Weights of a small mixture-of-experts language model, trained from scratch on English Wikipedia: 9 layers.
Below are experts of layer 2 (counted from 0) of a mixture-of-experts language model. Rows are named router (the router's row for the expert), gate (a neuron's input weights, with its number), up (a neuron's input weights, with its number) and show model dimensions 0-255. Each number is 500 + 40 x the weight over its row's rms, rounded and kept within 0 to 999. Numbers have three digits each.
Before each expert's rows: a language model's description of what the expert responds to. This comes from a sample of Wikipedia text that the model never trained on.

# expert 13
Description: Initial A and cu
router:470433500448546460554502543478544597583531480531445523442486462534534471461442463540464506485564551536507585540524498482516551503482513557462464473493513470537481454475510599466495509469487474441556426517539534533468500461551433464458554416451493431456490499427442510521568489624529509435473482559510502493511509481462474562507438507420532533487535513480513538524535510516526550478486469453415556454524464511554508543511483506558553556571535445505522446548438461426519503514474508550480517503474482463527452518466440473493503535423473469525448515530467471483502533549499437586521486486539530462554490511528502492557555527483487515470485488565455491461508457497460470532470555453480511483477495433531565487516517548538502456471580446483443441533456461445500557484456505
gate0:476401451460525499517521557427449516577547519471556506451487487497506492521513422409526458511513517532509438494517484440500518530415502422539520521577478486492514492522508513480487507480508454523501632506529513453509505473456466560488534497480415600463496569501492460499532506530499407525487492517561488484447474498481495473478455488535511459466480478456495540489445461535451488586534488502419551507483540572494501510489473490498541511467541532492429520484517460548535404463536532536513595489469562523403473424512483546554467541523448480493467581405503495485486498455428512517551557515482522532490484453490527533511507484499476504442518478459542457465462531500543506521525507438522495538520492424443574489502524425451540389518571484524480448453461500465445492532466509
up0:522477531553487517502526516557461477487497524541422587517525486508468581483430496503438486559524461490515517484521542527421454452550479526458473502427492520500511523484518568477460462474444542546487521420530493520449468519485454503559476555393577542472487539515441508497479497490511568493436533461481449539539488552579475497552508483496500518465463418511522571590552545529506458471464477529507448520540499534483471461454467473422505516514542551571530500533488467481517443568474530478511476469451480511536502548487482543503493492486531529425444388515470547539534523532560480461475487497566507438527530557502497474467470553491574459514501586448541516494511513529503544469502510467428422443526485497466563359521543483480477499518485449499497523580498529497503554555420537
gate1:549530488464541547562479493420543505522482483542482574519527478500476479488439497496504555572478530450451497498558526544448544517538468508469512561585556491525501508578510529498478433519452491561541466486520530556475521492483499527449539470517479532443485563519473392516528530519473457514514432574493511564413456461487501495538506482556505527480513492502507471492535461506401498475507451500501537487521484527532540599467498507468490588494515495532544470489471499492469447475534467467536552475469510487517495525507465530492475509455501507469444505531547457537438503487436457453441525536494531424436482548447500469511489480396568520522552500481574533474559606550539481406471542474538503534431468536553530584451433547555518418482440447464492555474515486488540484530442407
up1:499477548410487465487534478517433470544555503512531564524483495462507515456479442496569522463561466491495465542443501511543556493523476512497500586455534531504459485500496470524483507477479476567424472516478461486549461402509462596466478503458458520503506559508510433534593492487516500485488487513494486429539550542491433453413515504538474561460500536578481480471498519473448445449528449557456558442492445500498549506488492498473509489502629523508610479469452480478492483472486507538595489507488451504536466559438545553468489502481461475510524552482537486526536522505470479419496484504486495520509475528594495560399469538535530476483516567598502446521531481543500586462574457439500492445484496506470585524460513456432536554517455462563526494501490491505458458479556487
gate2:519506571520478515435519442544479521493501500528528465468472412469547577459518550530569477511421388497472499531477466459494507495466484474503523557492555492512476498530440492534471610465502482483563531485533477389487469499464549510394505533529497497540437526486487498460527462529482499498503564516523465498558473542456602483514530448587536444522567494466493541489501465470507529483523476524514521470539508476488483473477493523548504443517513418519486515468481489503457461545537535468430462482482562550462522486503451456489524592472421500510458445560453578487473476496363503550468579525521448525550455428501517517444484493500492542490468463442504450512501512499532572473481491505542424454511509491506474448516441420507482465477545452545476599504440511558530508530482449
up2:536543499499504531478537502451529481458467552479495507572454554533441536537470445532491579527428504528462370455551445470518508538483462528518518545549434555572488504444478571508485536464525428503527556430463441499513473468432481541522591543522496511533541605440472514523509477481557556461422487576496467517507459505506525467484485551458429482531459454536488502498527413514525479528509532442427479497508538506507454485493530531489497505458539495479522435436546538556519518486450538491572515555464441555459525500496481551463563411466530541460471523525452446502468485547484483549527553456501531533498508389506555520478484469515553508478559456504487541495514517560508490522507510420486480530470459528493594523513496490487518527517551495473543425461567456525582488504560487
gate3:439491478453520489585479512511544593473522561432510525424504505571524466463516427558530485478500498459429465488429519468475522512492499527452490485538469516484555489563516516522570558512542453452486508503506494510502516470457488480480504457492513622551543546468432552486517453534557425491547364526559506555524454449428602531514470557517522516473548474521505502492503469463480529505491468447479530549479545479440433391515496554473527442536540514559492532557519501537484515460517480464527425535538485506461458431488511424449439486478510496473490399518543509487571513483513478497523556551530459485482483433497491475550491477507502396482471454468545500529464440498497528516523506519557497491498498507424545509487416552501489494486499609542493517491529528544555511482491528
up3:577472563481444540517501564524439402479465570498500556461526515416476492522471474491505530409492486586567503605510558530494470464492519400514459526517532502516509483465512528526499440506464462515473500469457473515565550585503479458467544474554507499496485461520510503484459535442444445473527577489484520509491551505533457511594544447526465476537497489482536490504542496562531477454519497500536470532420496551508510535502532446531527515444463438495557501396471461497478515453518514507523488460567536462522450575434587548505545494484505455534466496555472540440422417506488552463479464452486474519510479473524504495439421450422462482491568516483537487568495546533485463521520506518554519491478517493568468616455527479574536485479511481524503542480472492516492456563466460

# expert 12
Description: Piece "it" in words
router:514494544512511413509524486548460486465463457507432493459440482535539523469541534434480578493550500530551417571552516548585522482503537494550506492534604501502590515515527530513461521546444542485490436535575531524534495482541471508477434509509545520456535494588532473492605442533499517533431517485472528496485568524485555564463513525473459484497477518453523448526501490502500452505510518440504460492576499467490485463453468525449446517548504466482459491519466516542536548461450553523524529594537473425545454508466543487462541454526434482531512489477466461479593476551419470545485487490495473458517518443456507475480440538422509501549483587535464514528563533561481468596454513561477556488496525548428455463499548515459519458507529526435539512561481502569534539508519494
gate0:471551516491568486493467488476521466464446458529467504476519548519500477548491526484493366552446560549418509497464452452439453461454455603486506489520531524502564542498536549563457539510541489475538522524469583451512580527541556581434502562483489428533478559519534555540545493485489438495525564459530518509514562477531592415515527506545541492626415469481483485533511479449564515495462488471506472469491513479490485553538499565550510539514465473482538466550479461501486556525455498514584539494412518500469509433457517509535497508492501499498481449519494473495504524469486514544552383511495481525466525555456465466479459469543517520471499595538458519470471493550500451530533577497551492493515524506500466495544511522497497462530481460518498539574449534539553537483589546
up0:552499510463506566412449474459532548511460523514512563505472525417419482502474581457477542547520508520502543554481549508556472472563561542549478499534493555445467446492488500545456515515431428517545506527504541472544515577497592530522517521509497477493488503479523528422536470521494462586440471576485525484575485501571539453564488433492460458491499501460373474486523493570486497576590568488484553451490521508549508515491507454528517479536479462473552511436458451513517428484534507472507559500499542524503495520485502443501495483499514507520440513540480561456376546506443487491451539521421481516546530556501508477527470504441541530451467578449512537533394538519516548478516459507509504436469515499481558505551516499546469533458528505533499539531496489409478474495505565
gate1:525489542549503464486449468521570611499516443540507552460464485509527485497496518585472478524503519410483531494537512493465548492557566488510495573476515507523482453507510470550435495449570501520400513471539466484528437504538454552440437512476498498573559512516483509500538519502500491473492491403485525553490513471455468443489527548536549497456496535506490474496441519385446474516466498445524422571498563500537479451458482519512486476451486508518575516376532506476439491476552520490451469555449432520491463548507509503481480493554517488487580567435491438506409467532453482524493483540514530565528521489522543510466473551532513458518493522545419550538526464506450404500540454443496529535532505400457550513466477476492477464462470525442443473501563483550441514505553466
up1:576533557552478428437474492544547561493513491555540590515464472492584472501524498545534518522525486453564582487501476548492581530479474501520517574454464471555478456525575508489424477485519502533478476452471574477493438476522523483384479520519529506579477513582508570471523515480476495562491565415518506550518506487498490497571516526535485560512475521483494455521454441420549539495517541536457452558479523407586447498458474464496474527464514469477527535408504524512456481525516514538434519526517500569557462558464444515492514489572536497508506558494539501449514521528513509467497549506550468511583468488478523540493533546560568452490505510547422481492519468566450434502515460539509525548539512410498483564492523530487519474520505508521470463480567451550473465529522427
gate2:506492495489480498539397467516510557405508510558503530482430583478550552479531491529480495506482487459501462386469501505467491533470473567482519511487555502494515483469505547508507578508453460495496497499517491514457547538517477524557505445496575484523469501550511480460462474457582577569493610564526500494527547514465523543518506570537560485534468470520487496577437457469495542518418454496508438477585555525511461509555485524479424504507510424519462540428514506537537548519435437546497540449460479452510460510477544532449508531565551508484521469491514534532552464532519463451573518499506529408491501494513504445527515493421568576500518481498508448396536481457402454451449493456503453525497421546450476512495514477557499486521471489453465540523490551466569526467461527
up2:485528487467467505447604497491424473603546559477553485515566446549514456501439508506503462450555552502506490543446474443448501463560502521489487571499526489499460508538458435503526501448470525477484538483475439449549486598466558433400505537518487507465562552434469466476576527581505483430558482478547498529508520534451475438512550443513484536512493504521499437503578502452537485494510497501513478455501433467543538408504505478551498472498521476493502480516503483505490474456575507457491426530488495516469528446546510439500484458507491523423500410509522511451475553479527462466528455490496516529525508549504581602501448562534461540571482563374503512541572456486540495489523485477443476530488512460519559410534532532450510486561503485501487490482538445481460514494520481
gate3:517547474503516636458490505507502491490553513507480478500554483489518541527534495412488473475531564508518468516396456484457495504473515431528489424481542540493475518470457468472456554506490456552582494534554440496512576461505490592432478494462523530571485561508521479533515508451491554465415574523518527487473489490509503452602481530536393457446508445504529556574455526516547510474525525561547457553520526546522430510473503442478504492480462473504489498462496511502567538500489511550486428453410477517474525563531497466535518426521454479501467531550467570505514545488425524426476500519513446508472485562452486524445486505487509534490484448567511465530530497467553506547574458512554493532491459522478442476481458521546589447490557429558537436452537535462482464539520498
up3:553443479447534506515548494573531574539544492517507535524457508440479488574399515563520480470566571468505432536484482504530515525484540569552513527455477439452514475498498550469562477515528427511431555477497454497460514476559467450490519502541477504450538383515450485536506446526543477471445549488508472477464542511498535487502472493454450488509510477570525563437525560501489466605524528429495411474491528539550443417525551468449430474479516516459567473464495596471473541560538540518496529521469466458542538553480501498455547464481440492510502499462561484496513423578566465511477498508530466471467506502523450534515430504593499390492495520525505515513465493434438495536515490496581523503499492502497490524552441518481474467532479558504539515556482478497520551484527572

# expert 5
Description: Capital letters in acronyms
router:510421488472495495438538548454498544476569455470466460520542510489525503472484488440501462464548437491552487531539570467518544507546488475487459545495443522459551530388481485417507501439513483494502479470549439498491476524492438465466553478490487479564454567588482492490409435519554552506487499414516520517498447438552443516507489528467530552497441508493439474477452437471503507526480524504473492435471560520546477528428529519434499521507486464563416541471488512501455457536528557511504447554475527481519498451456464438448562509508519463537456453434498480473537505434502481585541510546484406556548501445462560484548483501401458447494473516505532511536575467425585456534486559497467485458547489485508469582513553484496516478496549557531473477485480459495527561506544468
gate0:493503406553501467412426463561463534529479451512480523532492489490462537475525489547500525532485577492533512472566481580443475503528516508494514499514503495510537507488543427492486472490510441493479478498524504537418514428542510448614566482469509587513458533551434472492527403532471489438456531392413543513439512520541450513504525466519528462534532572470543480526554496524506589561493461546508443515498491466507466521518505540444536563523550544557469512544486502442459511511480485510460435476503530543549527496544492431532516497475530547515515504502399444459528488489429500484435561513519490572540516510464479513550490461601549506502460404473495485497533508533508523506479523526452449487466485548574549523434492516547478462508498481403554498481513423464546486550534492
up0:465449544448464525578554541510582434500462431459465514545456505503495482532532494430503514518428572550528446483490533464448490507467512453471543515519523550519594479466472514520492516536473523458483530625500510515564572566478527525519467498507565466500542456487545490478571553499495460525473523567558551479489513538482490467506481565476431544462438448531494494480463524476466446468474509508535495551462609487516490524488463457522440518477487441502430502470502526547555448496478458428528526495486483496521463501444519603446463452528431475484480512477510552500459487492517448530492411492562480441536515476509530455488478467423450460491528570549534516486522480511517538490463444484570500505483497534417492562546525493550553502499474583616494474495534520487524554531423435
gate1:521513441504497593510519457494474497528472516461595499460462459508515507505526558503491527462500487500546526484519597536547508511449544548489549516589513450562419541485540491525477541441437506588505510563571495483526552545494513548486479484515548540570486485440495518539512502545504490511595481561543442587449519505477522543474533572481484470560599421509447498473443430575541481464521500483488457492511472508460557449508565482532454527435474503499468471529477506494516482527500522436524523529496531562495474555532478500542539573565455498479518446462465473511514482459486505484530503546446477471448470388530564535542512551475460582456496501510550518553522542517516474508479467545459476531533468518516560421562489555445486523515521509457500441454450512541576436559463449
up1:515496447467546545522513532528410528462575528427475493558525447452431464474469465456546564510510446504482478520471541445521570485497534511541475449481431509511491512487521557601546572456574480542451454427564430568509509544516547501414477482515526516516548482470533412526544538453466541565523464463449496440508577498514557576504504501493477501461448542531581510451527545474541547525473507498485493522479490497521559454517491491494546500461521497513550510474450493534502449487493510492513476450506428479516567451542508511530495547518510478534487492548535488557426539519467454508439570473551434539542462467465516486471493490518529502475526531445547414504537465475531515434478435476482510450551510502508543491464550528375509472527559575487501469526532466544536548507554596
gate2:504439539554468556569553567456475524486505492494627467513539504534516500477466531554564497425452422566540497512579543524487535514487472438441541550476482508565505551502418448584499476471509519580505493517486426422517558509536502499548566530477463536556533512502476452506469542529480477481545499513520495444485439486489506506575531450521559523396556474509445529544512496487441498533461484502473535461501509455533445471567566444435539538515492507476477508484455517481536519515440513518513427456546460456484540464502481608551481529425531481523535515541474501528485481511485497489429550519451469500428494439451457477580473566481555486514517507522531516472572532521525496498515559518472511471481488489508609559550453475454515506492527471460527487597496500559542531482518490
up2:585424487415403518549465530612467536533479474414503563465520462420502514482501525504479555470507458501482460533455523546467519446496501547511579507483453501521480499552510475531528544532479499489441497512576467541574510525549569479456456525583464471421463522487478483536499493539442479516533419528449463546486428460454470432521559417472456509532550483543482449498440501527475550506579522556480485517431485463481463499410480475478528519569445512484514499514540575506525437463515483493538535516559507447485484500486537463466532469524463552461499447483514425476535509443515500492505463515518492499487478524479470497509483559533436454493575532540489454524468491589522435554516500561511490492561519463469458541503476529451591543534440482511513481563504442516448451520517441
gate3:447540505499498516538470496446484492455463564428396590532510553518489498562512497439502509470437493463501563408515490565513422583508576532446580462462506527503495514442470492501482528552467486492451560553510479526544517573501439514423511527471443548447529479534466450482472532537506564511478520560511554498481506442543454553560485427489461535460438485537499429592552419489511478515491494545556528527544484483528482501527534558448527461510503424499472468472483598538482470518531512389530530532531470520489537498506523500554545480538423515509523532485486497455518550554554544477507482454519479517488477497476507449410453558448513463432504477490511484533536418537513457453530475527429554509543512509498541492500477483550540485441480490511521519533517437472551574543482523
up3:423550522500521462475518468569507464409499490442476569499517500505479452481542569462537516462474454527540526469518498523483433500452507497482563504488502418434535559402561475495570614478462549511451484455522474516573467518430505493414500452544519544557568597466490496483515573537513513551474514491485473499559537495557553502418504565460547445486435432494443525531469469467538465481536502474482593474530514451476520457463506557542487470470493507493548451488487491476479502519459557469533593480519518455447488484542510501523499551541460501553487499427474519506534487495503570550482497499491499491496498466483536453462514574524494506425484529543538551526432459547445513499555541502447489487488514428491452509452618529541451472538479488535471454558546506552441502502515539